config.yaml
n_layer: 10
d_model: 320
n_experts: 64
experts_per_token: 4
d_expert: 64
d_shared_expert: 384
activation: "swiglu"
moe_layers: [2, 3, 4, 5, 6, 7, 8, 9]
router_score: "sigmoid"
normalize_top_k: false
routed_scale: 0.5
balance_loss: 0.000126
balance_bias: true
init_std_router: 0.0237
lr_router: 0.0003
vocab_size: 7829
norm: "layernorm"
norm_eps: 1e-06
tie_embeddings: false
optimizer: "soap_variant"
lr: 0.00202
beta1: 0.95
beta2: 0.99
batch_tokens: [16384, 32768, 49152]
seq_len: 1024
train_tokens: 286100000
steps: 9288
dataset: "wikipedia_en"
Below are experts of layer 2 (counted from 0) of a mixture-of-experts language model. Rows are named router (the router's row for the expert) and show model dimensions 160-191. Each number is 200 + 40 x the weight over its row's rms, rounded and kept within 0 to 999.
After each expert's rows: "comes after" lists some tokens at least twice as common just before its tokens as in all text; "gets" lists some tokens that make up at least twice as much of what it gets as of all text. This comes from a sample of Wikipedia text that the model never trained on. Tokens count by the router's weight.

# expert 39
router,137,235,154,188,265,186,251,150,261,115,214,183,191,290,173,216,178,229,111,214,93,185,181,215,159,169,232,167,183,220,220,213
comes after: "\n", ",", " he", " had", " has", " H"
gets: "\n", " is", " had", " with", " has", " was"

# expert 23
router,202,202,242,205,202,205,154,185,212,214,276,246,286,267,178,197,155,245,206,225,230,214,247,251,176,185,189,190,184,170,192,192
comes after: "\n", " released", " published", " film", "\"", " album"
gets: "-", "|", ";", " film", " released", " album"

# expert 40
router,189,203,186,155,211,129,225,189,155,153,240,239,161,216,243,175,130,178,86,192,158,175,219,239,139,154,252,268,210,181,199,195
comes after: " was", " is", " as", " he", " it", " It"
gets: " was", " is", " a", " were", " are", " be"

# expert 7
router,233,220,268,176,188,204,200,200,205,261,158,171,229,252,214,238,202,191,148,176,159,244,233,213,179,212,167,220,169,147,226,168
comes after: " on", " in", "|", ":", "On", " In"
gets: " in", " on", " the", " of", " 1", " 3"

# expert 55
router,199,208,281,176,210,258,180,188,163,187,235,163,214,204,131,197,129,239,180,212,192,169,188,179,183,174,245,187,116,157,216,235
comes after: " as", " is", " with", " and", " of", "."
gets: " a", " an", " A", " 1", "A", " one"

# expert 21
router,156,230,305,135,221,257,234,231,227,145,175,126,232,263,152,229,176,231,182,211,143,177,263,245,203,198,167,163,125,185,179,253
comes after: "\n", ".", "s.", "==", "es.", ")."
gets: ".", "\n", "s.", "\"", "-", " The"

# expert 27
router,209,184,272,174,190,198,264,228,161,186,210,165,192,255,194,193,216,193,217,230,175,195,155,218,192,245,218,231,227,220,185,208
comes after: "\n", "==", " =", " ==", "===", " "
gets: "\n", " |", "==", "===", " ==", " and"

# expert 60
router,191,191,235,163,165,186,257,218,262,226,270,174,187,175,219,196,170,154,116,196,149,113,156,232,217,185,186,234,204,203,163,240
comes after: " |", "\n", ".", ")", "s.", ")."
gets: "\n", "|", "-", " \"", "\n ", " O"

# expert 9
router,188,205,214,133,205,191,263,133,215,154,156,201,194,205,174,213,190,196,182,233,194,181,144,177,234,144,228,219,174,217,131,191
comes after: " of", " in", " to", " for", " with", " from"
gets: " the", " The", " his", "The", " their", " its"

# expert 51
router,180,176,179,86,160,196,255,217,186,197,183,205,242,240,188,194,184,203,212,205,190,223,186,218,226,196,204,181,185,188,201,201
comes after: "\n", " |", ";", "|", ");", " —"
gets: "\n", "===", "==", " R", " S", " G"

# expert 31
router,165,223,270,165,130,216,203,165,257,189,150,147,203,236,184,167,146,216,200,216,117,179,210,201,192,196,201,196,197,223,200,251
comes after: " |", " ", " 0", ";", ".5", " 3"
gets: " |", " ", " 0", ";", " +", " /"

# expert 14
router,221,166,234,127,232,227,205,251,175,131,144,166,178,283,188,115,215,194,171,272,224,234,199,218,214,219,225,250,145,217,193,202
comes after: "\n", ".", ")", "=", "===", " ="
gets: "\n", " G", " Al", "B", " C", " New"